Below are experts of layer 3 (counted from 0) of a mixture-of-experts language model. Rows are named router (the router's row for the expert), up (a neuron's input weights, with its number), down (a neuron's output weights, with its number) and show model dimensions 0-95. Each number is 128 + 32 x the weight over its row's rms, rounded and kept within 0 to 255. Numbers have three digits each.
After each expert's rows: "gets" lists some tokens that make up at least twice as much of what it gets as of all text. This comes from a sample of Wikipedia text that the model never trained on. Tokens count by the router's weight.

# expert 136
router:128115143136147132128134086131130139189139112157148145071074140147061125231105149108135099059145132087140123161132138104141132155122131173106147205119106114155100136172171112109120121137133129143122122114100120154108017113143196150139099128131152132120159185097161147216157169088117115138
up0:146080128101131132119168133133133134143126152131160174190049130135117109150099166129140105126114141099122131174120095132116063085146155123129118129144076120085074145139113075141152122127114188117120126098163068106183099075137146122104071132141115198203111142084086135181134107197210135121
down0:166140154132097185143088099069138149168137163207096146137150099152129111088093155128073124138089087117111141134110132032138147105120177070075134168165076112069145165137100114092103126076113117128138114087110105183121113158084137095100145163171136124137136100095183108115087119099124110177
gets: "- ", "in", "• ", "ad", "ac", "add"

# expert 67
router:160128145127116093131167121107101141171172068124191134120085104124142131173079095089082097084085134122094083141079137178134136121100117154157091187089148131122114126075088138142154100162105139100163082099128130089103061077120145135183134120056112129086141153129107136162167183103151067173
up0:103119107098157127152096110094131103114116134138183149138083113108147171094129111151133117080142160052128090153148101159106131170154131117158185127139083085116196152082047146177137111124103081166131099082091134164196130139141152082118184154117101177089160087157098107195128157158159111140
down0:082133103121136096176102180086139103068186172140091144148110159128085152125164145140109192113085119131181164117169146128104147127174133072154123137145149096054131138152065112124099118106158143128086173087095174110188157119120119126090167130100192157199157081126145115177129120138114162126
gets: "with ", "ing", "as ", "cent", "ang", " "

# expert 174
router:183133183071077160102102119069093169134162094121179186149114115104098103177100126165117095181137153122138133125085073120137149125111144125163138143106082113100146172099082170084117046094109139071128092151103118096120084141172181165136090105152107141152156118100149131186174095142134109125
up0:108137139149127148167117056106096149084168109151097204166130118057125135172118110137073106101136094100127071123095128101092146108069120130140171152143129136120163086157101162077103109112109115137099127057142106049114151166165164199087121100110151155111202136109122111122111148120157177156
down0:057145108107130155096165116150132111095134080145162126145160109132103215156137078070208141230181119136120105128156140105165103107144151095131173168155095076143107132117104160098160097122132091152090165147089076158120153121145187185128081135113172146101155130122115121124126128137120172136
gets: "'", "de ", "un", "\"", "of ", "to"

# expert 0
router:186153129111100118042131138049109156154180113139179154129111118119106129149096114143142150127136166074108083098130116188117162102108092173137126148086180157104111127113112137132150108172154108121134123117108128162134021128161187138141090116073100152093141159173149143155201103123099180122
up7:148136148158137194082141057113132194133130084128156084177145133113116146140122175108098173188134114084118128102141101126085124150067115188149115139113144124103101070059123176140093108170151145134095137122129125076105022103104140134180072176146122121112118136129133131121159136164128168096
down7:134117099131062130145053114111154121127160125094118155072163144082137106135128112100129133190145123091092134099169134146073132115126117179043071122151095148108074152097098111157140117124123126155116128053143132156145080075094127177127176124091199161159119100106099128152150119074125135203
gets: "New ", "W", "South ", "H", "U", "North "

# expert 60
router:150135135079098145125181100122128200148185082103123146100117165159105131170080100180125069127158130119093190139159106168133131138106132176147153148138050094175135181154134147143144107169090088102181136127093180166126046115151157156108122079149113134104133150156169119165172099127105091123
up24:143120162116101101029139124116099185109180103114113173125138169091129096162142171096116096104116080138122124176178141173087143128139152181145083083157119161102153142140138077177104143121098098052121127158137128180101099116128156076182056066123135146141139112114166151086107149088116130129
down24:099097163117157148174180097116127135125077141087144148099110152128097153126117138125142132126126136094171131144077207115172125114186155099143148159134172139109099123129227178160168100172180168068084146138101157128141153103118082129162194116164166146155130125183087098130177143136091176149
gets: "ast", "ri", "og", "li", "ud", "ig"

# expert 42
router:197160149114184134086137090131140199136164113114153173153070136152097117196055125126154117153126155100129146175108114141155136155166105133138104120139132115092107105198124144136148122111119129092094100179110131188090033125188136189132110093102117140074132135098158162180166126126127123118
up1:162158179159153107072091155089127120099148160160139116147102095121101205115108156084124129118100099130179165082194135140169094107160155084095115121118077069105164104113115115143133136143142136031089116206151161170091146129177124134069134126118148115108116171147134157132163139102117176090
down1:208126206118105153151095195152110161155128133166140147118180168108137088150115130139108118158190176155103122125126099097104147123076161164120137090120120114121132060122102102135126103177175107196133070157130121137047156163158143100143079105181104117126183149140168097118141114139165131165
gets: "all", "'", "oo", "am", "u", "e"

# expert 207
router:104119065127132094074114150131121104133174089134113147122054158116042162135115151147140062151102148095128126137122097163203127170166120173135137168062127121129091103074087151102140110095114048160136147133148155176135089090175172122131120070130116158124147126137153132180170175140102120130
up0:114138075134150058092150151144077123142114178153132087110119139086145136085126093098148156047138101131133134186141127156157104133160141095201145114098092100067080090119154111081097127157169138119138122061179179062159116126095153069089126148124126165161109096172167106127145138097161137113
down0:105121137162162102096117134205131115082124105131109148164121152155091123116141121137161071084169133136126131115152184176120146150061104097181126049121144133088095144174086129134119128142124110123121092103161098072176126103101177083144159155116050194106101148104152087151067068130097125107
gets: ", ", "), ", "\", ", "., ", ",\" ", "—"

# expert 65
router:159115125120143104105063106090114110118185124124151157131102178116086117193107109149173054151088161122143087146066125142173147173152147180108099166112113132158140153077094143051180108100143092115108175113131107185117103087165158174132088074148130069108128116132134132157163145100158111169
up0:133155137134123087157096144143132122044137158183166148108144106165203117093177101143113053145117152115169133123103175116192052165129155171141199161118124138116175136075144072102086144134104118175141104154119135161155122105135170103130142117147151120085107101154125172084126154144146086072
down0:096126172137169126144115237159119055112140199148101167143106138119128069156135169162116113124153168126147088141121135126125111143149138130111084178197147182037141089119130154118137083128137113097144108133113133098073147130129115155109199156149184136142088114125073143179134150133160152130
gets: ", ", "and ", "), ", ": ", "; ", "\", "

# expert 10
router:092097121097134070055187114094132236153134065083169144119101122088098126171105112166163079132171145169104097138084122133147108077104132185103133130127154131123120089127120116092166113136147131103138131110142147140088046095143137128143102054127160098125150171127148102173166137139088113147
up1:161101131118098089104118082075089113164110100121144101131166128065084112125130137158159122155115141147133112177139161112126083084069166166108152131165132095138129092045145109078102151188168131161086082119139102145082102088092134113077110093172102123091094076086163123176159096115134128057
down1:089146123144109102054119129161095157143156105142174106079155133116135109121149150126103135165084147092131058119031115159166118125121161164141135164130128095216173167187192135143165136105120131162123131135108124171128115104111161166086143128176167142142128123180103098118164059082134164089
gets: "it", "ig", "ah", "ag", "ot", "uk"

# expert 1
router:139121125099162122110148075143157193107180124116161141087087113145085156135106106134191091146118070169154147149072114130171139169111118151141110154137137159130164184078122113078140107123083125092176158128156150137126113114201126126155119089168106156129129174178221080198162146123149095127
up1:168093147133134150149121144149131106126105143148071125137126146097113147185103155112114125160093082158100154145111100130153125134160108059163105095128144158137128082148162089099137131122144145110129188116110154053105102119072135129090099129106109113143251137113060079196169055141098089114
down1:135131090194181141168105161151146170128157091165158092182064111178132137173071168147106067093147143097113108163138134134089153106093168117083165121194078172134159117112133169087107127084079115152146115133169145134119105118085105148155052116156106097098171109140165126103147127172098127150
gets: "'", "s", ".", "-", ":", "ation"

# expert 54
router:111146063142117121073139069128141108162143127137110161123088177068064110149066153128158093139132200126144132159096100135101141115094139163094122149117092158169117108161144177110197143121173068109122168106110146157106106127206159125117095084119090129141165177145186077140149130087122088114
up12:149140188143094110117136153150115128072178133151172125041087125101200145081136119082131130157067088108147109107099128140150150121135172098110192143148132119100184159108123166155130049128120108170154066114082162147136135126205149165136158139165147125072154089128129135153113141083120154160
down12:110138136207110114112098176193134122149110116105096108145117099044154184114158130152161112184108114137153102120144105110059134146122114079143104106165115138086103144176118107115107092164170087099160115129130174178165186097137175149133203108086180171090117122094139134103097098123113145181
gets: "| ", "(", ": ", ", ", "– ", "; "

# expert 38
router:114081102111106082065142111123132128208173072154112172167087134103054124144110146121107112087123158164151150098103114178149108170089123152131094164103144129128097109164053132088118128120081118116138098109098139146121089099156120109117117100102068180093069149135187112194124069107139097140
up10:116115126121138070132112161130119136137174021197151099124097064133148107119143083114055145090097130104138135074101128180089057153114142175106177149154161141115142096141118154133175087178114106150121070113128124080092087129124121110106090127107132173104136157165054160097110126129131121133
down10:116098134164085199108187145215131088091108126079129146114154174093135140112176084159123163111107171156143175156159121156128162110149098172104177125108106186107077176160139102081156135118169131165139117087178134130127150150090138127140106107144154133063126157107085065152068134146093120149
gets: "\n", "\n\n", "; ", "\n  ", "); ", ".; "

# expert 253
router:145091118079100106162117108144083166150190098098193171128056142113115170140112073097120038085125098138130113155068116166167122083115190115127107141122102128140130192133112117139202106109152116124107100054112148133124106083154143132131125111178128117077155089162158135159134137102159115167
up1:149141107163172080104141130152106138146136162141130138178132080110104152139130126167130112199139183125119090050109125165151113114116113127169089132157091150036091150186139110125160155147131128123079171071187103166100098134148147167093171125122147071067126095106152111131208135095135154103
down1:137116042180108153133131093129108122109175171126101147106146106066119097117067087160141115137079082125129124126096122099129133158109073115155121132127171089109117171136127158126093095131113055132070119124175045125134140117140170132168141124079149143090082144108092160191174215133144120117
gets: ": ", "| ", "of ", "in ", "(", "and "

# expert 106
router:128153120114129100088149070049100128146141089124133180133095144071071093183068146133130093129136131169130129138090139117124102169069140113138106151077132068116155129152084171116131140134074093122112103165099180120137106093208156129137130090150116123144108191152165097182157112096097095065
up1:180125159047155143075167116119148137108148120135121170128121074162093089139139064113125117130087121123097201133131094165173148097142145140185168108161121161093051121145140124161181126127176197120094158126153090117150117120134141109122142143183121156159188195141163126136155070141097152095
down1:123104161199142158166095120151148112100199168073126140116073187148112069149166161134122106126212119133141097063163134168131177080128182141155120119098125189138144107129134100151094168153098096133128105162195085123147075154109121148124117127107166126120157131174153151128105073093150149098
gets: "| ", "\n", "|", "\n  ", ": ", "\n    "

# expert 149
router:180138122134097153080117099150118151180179141128130186160058131095050108165120123132177116079133106088141132156052127117100108117105140126130088168064126098118110097164087127140154133160070098103127173145153110140199094088190140112137146095175129130140122149136184153166182104093134103132
up0:141144111132131212084109089097159170096132131121123143128098174146192104132118148108204091083158087147150135090142149150155124164082106107164123116105154180128090089117112083113189095146092103145159141157071126177174077079143145169092138096124119124159118074096163122098182165123164124169
down0:126113194167092138148153125193159111115060117167114063089084096124106137130176201136111095137159161110130106136114077126111190157099146117135120108122158096124163076136119121137133107206134092133133158091147072149054142173164078113087184125107110169111145132107161099128085094104123099141
gets: ": ", "; ", "\n  ", "| ", ", ", "- "

# expert 131
router:155062133149156146115140057130145192134144130114171110107076145134136141164046127143163117097145139097075128136134107126144141132092147175115130196089153131165086185147143169099138149114092128104131106143106173135176028107205125136133110095152119153107154170111168137177132065128117107143
up0:148062061099156126168127078170068121168132161136129168150113128146142161143071128150060145116061112129105105105096123149148169100138077103100101133151150159131122142086112095136151127126169123104182204164110137100173135127209111149151119085175106110102074132112085137118179153125075114142
down0:167128111107151097142112189157089129102106140177057060173104161152162150083091159149115157118144153148142146200127113128106100111091138144122114067124097093174170100111089117121171110196104103129084117108164097138071113136157121108067141114153089033152152123137118099122129114165172122162
gets: "y", "j", "li", "di", "a", "e"

# expert 85
router:164099143131096150141134095080130148133155112180163184091037098140114117123115122161130105064119063167125102095103061184172096144146098169156117162118183124131114171127128169071152121141105150110134124145083108132083120087165179147095108071120133121147142117150155126172173086157113066102
up0:115203104120069151150117054080127125122086061139096185114155133111109095172119063099077138109156177128135134136105154082153120141133137087067122120178061122141136138079136151070120127134098122084154185139096149151160110169153106148113102103122100077111141134131094076145102086078156126136
down0:156132134070118158145153088026201131129193135110170120113153107098147166161143113073067124123110127142183036125150105109126143116178160160167114119097123159110124100056112098094112128162143108085154169093147143141128132133173131148167106149118124111142143085108088086085122081143107145111
gets: "the ", "a ", "his ", "The ", "any ", "His "

# expert 228
router:155097140150174108105165062118146224167141092080185142118118126112103146167098168089145115118142121149119123129127144155160105113136140169112100163137129160160167124167104147060182160155113146118130139084131133155099000097136145142151095065136096140131135134137134133199126151111075120121
up0:094124073185118159152116126142184161090137132132171180173125080098076122191150149084098176084152109145169142112092069169110133162110194190118083071122127159092108101093120142129137144117130166137151173124152169185123134149107127081121116124069120168152155133167116152139099156162126069129
down0:065121089140148118146140120112143154122176149112201126141145168140109069149078138129112134089057188147079156102136137129127121111134109057146151139147087170132144177089134126098196146143115108120115148150143105056154118102101062135084106123155145106091038078169119150142064148137142118119
gets: "ac", "ag", "ak", "k", "t", "is"

# expert 11
router:159110150137133130118147093069145131152165121155162159129062091146120133132110124170117142050158067115169096068134105176171117143131096179131132113086177124129142124169124162117151121112107137102157159147107123201100130067139178125078081078142093109153117123151151119176207129133095057093
up2:110172082108102186107164133120163118160109160126067111098144096136112133138134055058070143123144167124124065085145133137092116137131128164117099137133107127098129098107119120066078069142115109138152145125166156125176102141103130115166101155090130116097195236124165103164131059138124159110
down2:110118145062123091127135123082103146143109142172139118102124073135125176149194025061108109121109140102141101181128149143065144121123135105090191079135128161155155135064085144136142114151111062144140151165170113093126059138129150127141126160066087109096142167111111170114117120100142153157
gets: "the ", "a ", "The ", "new ", "former ", "first "

# expert 215
router:125093098096111101124072111136114147111172093127165124108096128133045155151089090146141090158089124131162085150076131143186152180176166184097115159134075113122155155084088125080138122115100077149164145121119092188087107114191174138117098065111145127112132134173165132184155160108161098144
up0:135147122130136169049143106129115170158205148098109104114126197114176128120082101165165138145115125094143188135191164176153138098167177128102144133144129120121101115163200121062114086174165128136068137103095108185089108142187120150117147129131131135126159130122178117150131131109044146129
down0:113083151135112176123165120138203168121154162074101123074112164138131071122146162118144129083116111153136160149167119163147093146168117100132120170186126141110105132095155179104095202135117148154158083197097128154136126108151103205141160143147115155201098110153107159150139166168096106196
gets: ", ", "/", "-", "and ", "–", "& "